config.toml
activation = "silu"
router_score = "sigmoid"
balance_loss = 0.000113
balance_bias = true
seq_len = 1024
steps = 4550
Below are experts of layer 10 (counted from 0) of a mixture-of-experts language model. Rows are named router (the router's row for the expert), down (a neuron's output weights, with its number) and show model dimensions 0-127. Each number is 50 + 10 x the weight over its row's rms, rounded and kept within 0 to 99.
After each expert's rows: a language model's description of what the expert responds to. This comes from a sample of Wikipedia text that the model never trained on.

# expert 38
router:63 48 48 40 49 54 59 37 59 50 48 47 57 37 45 61 42 67 45 36 44 54 33 46 53 57 67 47 28 44 40 58 67 26 69 53 42 70 62 56 43 40 64 60 47 49 47 63 51 31 51 34 33 47 48 45 59 56 62 29 69 53 56 46 58 47 53 62 50 55 44 46 54 64 36 54 37 52 53 47 41 42 50 45 44 36 45 34 55 46 51 47 64 66 55 53 54 39 63 40 38 45 37 58 53 56 55 32 33 40 53 44 40 50 63 48 60 35 32 39 45 61 51 52 40 60 45 44
down0:56 55 63 40 55 48 52 38 42 46 54 58 40 57 45 51 55 68 54 44 34 43 45 54 47 35 49 45 48 41 50 47 36 51 53 52 48 49 59 58 57 55 28 66 51 46 65 33 38 51 48 40 33 27 67 39 42 42 54 57 60 64 32 65 55 53 41 54 56 49 49 50 46 47 42 62 57 40 29 45 51 41 44 64 47 63 63 58 52 36 42 63 69 44 40 38 38 78 33 53 64 61 52 50 48 50 47 60 42 50 62 39 59 46 63 36 50 50 56 52 56 67 49 47 78 39 46 46
Description: Final pieces of surnames and English or Slavic place names, such as -ford, -ington, -burg, -shire, -ov in Efim-ov-ich, Rudd-ock.

# expert 32
router:53 39 48 61 39 57 75 47 65 53 54 41 48 47 49 75 44 51 52 47 52 50 44 57 53 54 60 56 49 65 48 69 55 56 53 63 35 63 63 61 43 65 63 44 34 53 51 50 38 51 56 60 53 45 62 55 31 47 58 35 54 49 49 46 52 49 48 60 42 51 49 34 70 63 41 55 37 63 57 48 40 44 55 34 26 44 53 48 54 43 61 38 62 58 32 46 56 49 64 43 58 52 48 67 58 35 55 47 38 35 57 38 43 35 49 69 43 33 36 52 41 55 44 64 41 55 71 44
down0:40 50 57 42 45 36 57 56 64 71 43 45 48 37 45 53 57 64 57 45 44 53 42 58 52 53 43 52 42 59 40 61 53 54 41 64 65 57 62 46 44 50 31 62 30 61 65 49 42 27 42 26 44 44 56 45 62 46 61 46 50 51 48 59 47 53 54 41 63 55 40 55 38 52 42 54 48 47 48 59 58 40 44 51 57 44 70 55 63 52 58 56 38 51 62 47 34 55 52 57 55 60 62 63 45 52 37 54 53 67 44 34 35 43 53 44 26 71 49 58 36 72 64 53 47 37 30 64
Description: Number words and numeric pieces giving counts, amounts, percentages and decimals, such as two, three, several, million, 4,000,000, 2.2.

# expert 26
router:54 26 52 51 59 50 54 44 53 54 64 45 43 33 51 66 49 66 40 40 39 52 43 72 50 75 54 49 49 60 44 54 59 31 53 65 54 43 54 63 49 65 45 44 51 56 53 63 55 36 37 46 27 40 53 68 52 52 42 46 66 38 62 51 48 30 35 58 36 39 44 50 56 52 49 53 58 51 59 73 50 33 44 44 40 41 44 37 38 51 36 49 63 49 38 53 53 39 50 45 29 46 38 58 51 35 70 51 42 35 58 43 49 52 38 52 59 39 38 45 37 52 51 59 47 56 47 50
down0:53 47 49 78 49 54 63 50 44 38 56 32 44 40 55 37 48 51 61 61 53 79 56 44 47 54 47 36 62 49 56 52 55 50 58 47 39 49 57 71 32 54 28 50 61 57 55 52 64 47 44 41 51 40 64 65 54 48 50 53 62 58 51 52 69 40 27 54 58 33 28 45 56 39 69 48 50 55 57 30 66 32 40 57 52 45 59 63 53 54 37 64 62 49 32 46 44 47 46 59 37 46 52 34 42 49 62 44 57 56 58 42 48 54 44 49 56 51 40 46 49 46 54 37 68 47 46 48
Description: Syllable pieces of Chinese, Korean, Japanese and other foreign personal and place names, such as Zha-o, Hoshia-i, Đuk-ić, Jonath-an.

# expert 1
router:44 34 72 61 49 55 56 43 57 61 45 29 44 35 57 44 42 56 42 58 34 53 48 66 60 49 54 70 47 59 37 55 56 51 49 54 47 56 59 47 56 58 66 53 59 57 62 49 31 49 57 37 51 38 31 45 58 59 35 50 56 45 52 39 37 39 40 53 45 44 49 37 56 55 42 74 44 79 64 70 54 53 43 50 42 53 47 35 50 46 54 36 53 51 40 38 46 57 60 33 39 44 52 51 42 37 53 45 41 44 68 35 40 52 32 56 53 33 47 62 44 53 57 56 34 63 43 45
down0:42 43 56 47 50 41 41 63 52 52 41 41 51 61 46 37 53 65 48 60 52 47 49 58 25 34 50 39 51 33 52 56 65 66 58 54 35 33 41 38 45 54 33 64 46 49 53 42 37 34 51 48 64 49 51 83 57 49 27 51 38 61 53 39 57 46 51 37 44 67 47 50 58 41 56 46 41 55 44 49 52 39 42 66 66 51 46 46 55 51 51 57 35 57 40 70 46 46 56 47 51 18 53 61 44 64 59 42 57 42 44 59 37 58 41 55 57 53 64 44 58 59 48 51 42 51 68 52
Description: Word-initial pieces built on e, such as se, de, te, me, Ste, plus middle pieces like e in indeed, stru in constructed.

# expert 61
router:46 39 59 51 59 51 64 30 64 51 54 47 34 61 38 53 32 59 35 45 44 53 37 74 61 59 54 58 48 65 53 51 51 49 67 58 62 50 48 45 48 58 60 46 31 51 51 49 42 39 63 55 38 41 42 54 34 45 53 54 53 39 51 60 44 56 53 60 48 48 37 48 69 57 35 48 46 52 46 57 34 47 54 33 23 43 55 48 39 61 53 29 45 58 53 46 43 44 57 51 52 42 41 64 47 44 49 32 47 29 38 51 49 33 58 45 42 38 35 49 41 65 52 39 25 44 65 47
down0:47 45 55 57 30 55 56 56 43 58 53 54 36 55 62 59 48 60 54 52 56 40 47 50 43 33 56 51 53 43 26 50 51 33 46 30 49 59 56 63 48 46 44 47 40 66 54 61 43 53 37 53 41 48 70 58 43 60 40 51 53 67 57 54 42 49 43 30 62 37 61 48 62 46 30 53 57 67 64 65 43 58 42 41 57 42 45 60 63 44 50 51 45 57 44 37 72 39 38 45 55 50 36 57 56 43 55 70 40 48 58 65 35 54 67 58 71 49 55 37 59 46 65 58 73 58 44 49
Description: Words in census demographics sections, such as age, population, household, %, of, than, as in females age 18 and over.

# expert 11
router:65 35 42 49 58 48 60 41 62 59 44 52 29 48 40 57 45 52 53 48 48 45 39 47 50 55 54 53 31 49 30 50 47 34 52 70 52 72 59 37 62 48 48 48 45 70 46 43 48 28 51 48 51 35 56 45 26 47 41 34 49 38 44 39 43 31 38 57 30 33 50 39 59 52 49 51 32 54 56 66 35 39 42 57 45 43 52 39 51 30 47 33 32 69 39 60 44 44 63 56 29 43 54 63 54 57 59 54 42 48 55 44 47 47 46 51 56 57 48 50 54 48 47 46 42 52 64 44
down0:57 71 48 31 49 52 49 59 46 57 48 42 36 34 27 33 40 51 56 59 52 58 45 53 34 63 45 47 41 28 42 65 51 45 52 51 73 39 40 41 59 46 52 53 37 45 60 59 60 42 32 41 47 42 48 38 43 60 57 43 47 57 48 64 28 60 42 43 36 54 42 53 52 64 40 46 47 52 55 30 62 72 52 73 33 46 36 27 52 45 45 54 43 43 56 48 57 61 48 40 48 48 42 48 50 40 58 40 43 58 54 49 52 39 52 41 44 42 60 58 70 43 44 55 51 44 64 59
Description: Past participles and -ed endings, especially before by, in or a colon in infobox fields, such as used, released, Installed power, designed.

# expert 24
router:42 35 65 72 51 51 46 36 66 63 49 31 42 63 45 65 46 58 45 39 30 60 29 47 51 48 55 52 37 53 38 56 53 48 48 57 55 55 46 53 48 46 56 41 41 66 49 48 33 37 36 47 48 44 59 50 45 46 45 45 62 32 56 47 54 40 48 53 36 58 50 44 68 56 38 51 55 63 71 62 42 43 52 56 46 57 36 61 37 59 48 43 58 58 39 43 34 50 48 42 25 45 46 73 56 58 59 33 47 36 56 36 60 51 55 51 33 57 41 45 44 45 57 42 52 74 46 54
down0:52 47 45 60 56 69 60 41 30 35 51 40 40 44 47 57 44 53 64 32 47 46 67 51 54 56 71 34 57 44 48 56 49 55 58 51 45 60 55 44 16 50 58 43 58 53 42 69 60 61 47 52 34 46 38 23 51 52 52 66 58 60 53 51 35 45 53 51 47 32 38 47 31 56 41 48 56 58 50 46 52 45 50 32 50 61 55 22 55 38 49 50 53 37 48 55 38 47 43 49 46 42 37 50 53 59 30 36 45 40 59 56 45 64 52 50 44 43 47 45 50 70 55 48 59 61 58 41
Description: Starting pieces of words, especially N/n and short stems like gen, San, mov, serv: 'n'ewsletter, 'Gen'oese, 'N'ava.

# expert 60
router:63 23 64 53 54 53 61 48 62 73 57 28 43 50 44 55 43 79 32 43 28 63 45 66 48 44 58 58 43 59 46 51 71 35 58 56 59 63 53 54 38 40 53 47 38 51 39 54 37 41 40 34 54 45 49 42 41 39 47 42 72 50 53 42 36 47 41 55 44 39 58 54 54 52 38 44 49 50 63 67 43 43 51 46 39 55 37 41 57 57 54 51 68 62 31 42 45 42 55 47 40 49 41 50 47 45 45 52 39 31 59 52 37 38 39 50 49 48 45 53 50 52 48 47 53 64 64 53
down0:48 37 68 46 68 39 47 80 50 53 66 52 33 47 56 37 46 44 54 46 48 45 43 55 41 48 57 41 37 51 57 43 73 23 58 50 39 48 63 52 43 45 48 41 46 33 46 47 44 41 56 39 60 58 52 61 51 42 57 45 40 56 43 44 51 43 27 50 47 44 52 53 61 56 62 34 44 57 43 61 50 54 46 62 56 36 46 35 41 40 43 46 63 47 47 40 47 53 26 61 62 65 66 52 49 39 46 51 45 32 48 49 58 33 37 45 41 49 43 51 26 47 58 54 37 39 33 59
Description: Letter pieces inside foreign personal, place or taxonomic author names in lists and tables: W'ij'esinha, Qu'in'tero, Yak'ov'lev.

# expert 30
router:67 43 59 49 37 64 57 51 61 57 66 40 46 52 48 53 44 60 61 48 36 61 55 62 41 54 69 46 38 48 57 46 46 35 71 71 43 53 66 51 45 51 64 54 42 56 34 49 41 41 64 44 47 37 43 54 45 52 52 32 47 62 54 51 53 47 49 61 42 45 50 49 65 52 30 52 31 63 58 61 43 42 53 41 42 46 54 47 55 57 56 39 62 48 37 41 29 58 62 41 47 55 51 73 62 60 49 52 57 30 60 42 55 46 26 54 55 50 49 50 45 59 66 74 48 52 71 50
down0:37 47 48 65 52 57 37 41 40 65 50 50 57 23 51 45 42 47 41 68 46 30 52 55 60 50 52 63 50 59 49 61 57 62 46 60 62 41 43 67 40 48 54 53 61 40 48 42 41 64 59 39 54 55 50 50 48 39 50 42 56 35 53 55 45 61 30 62 52 48 37 49 57 64 64 42 47 57 50 52 48 35 53 46 51 51 34 57 47 33 43 43 32 56 64 57 56 44 55 32 64 56 48 22 40 57 27 44 32 46 44 61 38 39 62 47 44 43 42 69 62 47 49 38 39 42 35 55
Description: Accented letters and word pieces inside French, Spanish, Portuguese or Vietnamese names and titles: Universit'é', Rodrig'ue'z, Gonzal'o'.

# expert 31
router:62 29 48 44 56 37 70 50 59 57 67 38 39 40 48 63 42 66 37 37 26 67 51 56 45 55 55 66 40 50 36 59 59 24 63 54 40 64 71 54 38 61 50 42 46 46 43 56 42 40 60 32 48 35 43 39 50 41 56 36 62 42 54 49 63 38 42 49 46 45 41 45 54 46 44 45 43 54 62 45 44 28 46 43 29 50 53 40 58 52 59 41 61 62 30 47 50 42 53 51 52 53 50 52 58 39 59 35 40 35 45 47 42 49 59 65 56 47 39 53 39 55 49 45 47 60 53 52
down0:66 38 51 59 62 47 40 46 48 74 49 34 55 57 61 65 36 42 52 59 54 69 48 50 56 47 53 43 72 52 30 44 53 42 50 32 63 58 37 48 39 60 45 77 51 65 47 37 47 65 45 43 48 47 62 41 45 47 34 58 57 53 68 43 50 44 53 46 66 63 60 43 60 50 66 52 32 56 48 52 34 39 49 68 43 56 43 36 38 50 47 44 36 49 68 49 43 56 48 53 58 36 63 50 50 55 64 63 60 58 60 48 38 45 43 43 46 37 67 42 51 60 49 37 50 43 38 49
Description: Closing pieces of personal names and titles, often before 's or was, such as son, Jr., ić, ard, ton; also common first names like Thomas, George.

# expert 43
router:42 28 56 49 52 49 56 45 51 68 76 22 50 48 44 53 45 50 36 46 41 56 35 59 50 55 54 51 47 58 55 50 38 55 59 53 56 65 63 50 59 48 55 38 50 50 44 61 40 41 51 50 40 38 57 49 46 42 41 41 56 44 51 32 41 36 46 55 53 50 57 55 48 54 46 48 44 63 55 62 52 49 48 57 38 43 38 43 52 47 30 52 42 54 47 45 29 51 61 46 51 54 48 84 57 28 51 53 58 39 69 39 44 46 26 57 42 68 40 63 38 52 35 57 32 69 64 52
down0:55 43 53 53 44 49 54 72 64 63 49 41 35 64 55 45 59 54 69 48 50 25 34 51 51 48 50 53 56 64 38 56 36 41 60 45 30 54 50 62 48 45 50 60 65 40 49 51 56 53 48 33 37 76 54 67 56 51 41 49 36 52 52 40 39 56 45 37 36 52 37 48 54 32 62 30 48 61 43 42 59 43 54 52 61 54 55 48 44 48 30 75 48 46 55 63 46 50 35 57 51 29 46 35 49 62 59 38 43 56 43 39 52 47 52 49 46 48 33 60 54 48 38 34 50 56 60 38
Description: Short pieces in the first half of a word, such as a in inaugural, in in reinforced, For, gu, ra, influ, laun.

# expert 51
router:56 47 55 39 53 58 51 38 59 62 60 29 35 43 51 41 35 41 19 43 38 56 27 57 52 47 57 50 38 62 37 56 64 45 52 48 63 52 54 57 40 54 58 33 44 67 58 50 48 48 50 43 37 41 58 49 58 49 57 41 62 37 58 47 35 42 44 46 52 27 53 31 51 65 44 49 45 64 52 59 47 47 47 55 54 43 36 31 66 42 51 40 54 89 48 49 45 41 66 43 46 53 49 47 48 34 52 49 47 48 63 55 43 41 33 63 51 48 53 56 48 50 65 45 49 39 52 48
down0:49 68 53 63 54 42 45 55 72 54 61 46 43 55 42 60 68 50 44 35 50 30 53 41 38 52 36 56 50 48 55 65 47 61 47 57 50 63 54 61 50 55 55 45 66 53 48 50 70 31 65 64 47 46 57 57 49 49 50 57 50 58 50 47 38 54 67 32 54 62 58 52 52 25 44 61 53 60 50 33 44 68 58 45 62 36 46 62 59 55 39 44 47 41 54 46 61 51 65 36 45 42 38 44 53 41 65 39 55 50 37 37 50 59 78 45 39 52 29 47 32 40 51 50 47 40 43 39
Description: Short word-start or second syllables in names and words, like be(auty), fre(ed)om, mush(ro)om, Bro, Che, tw(elve).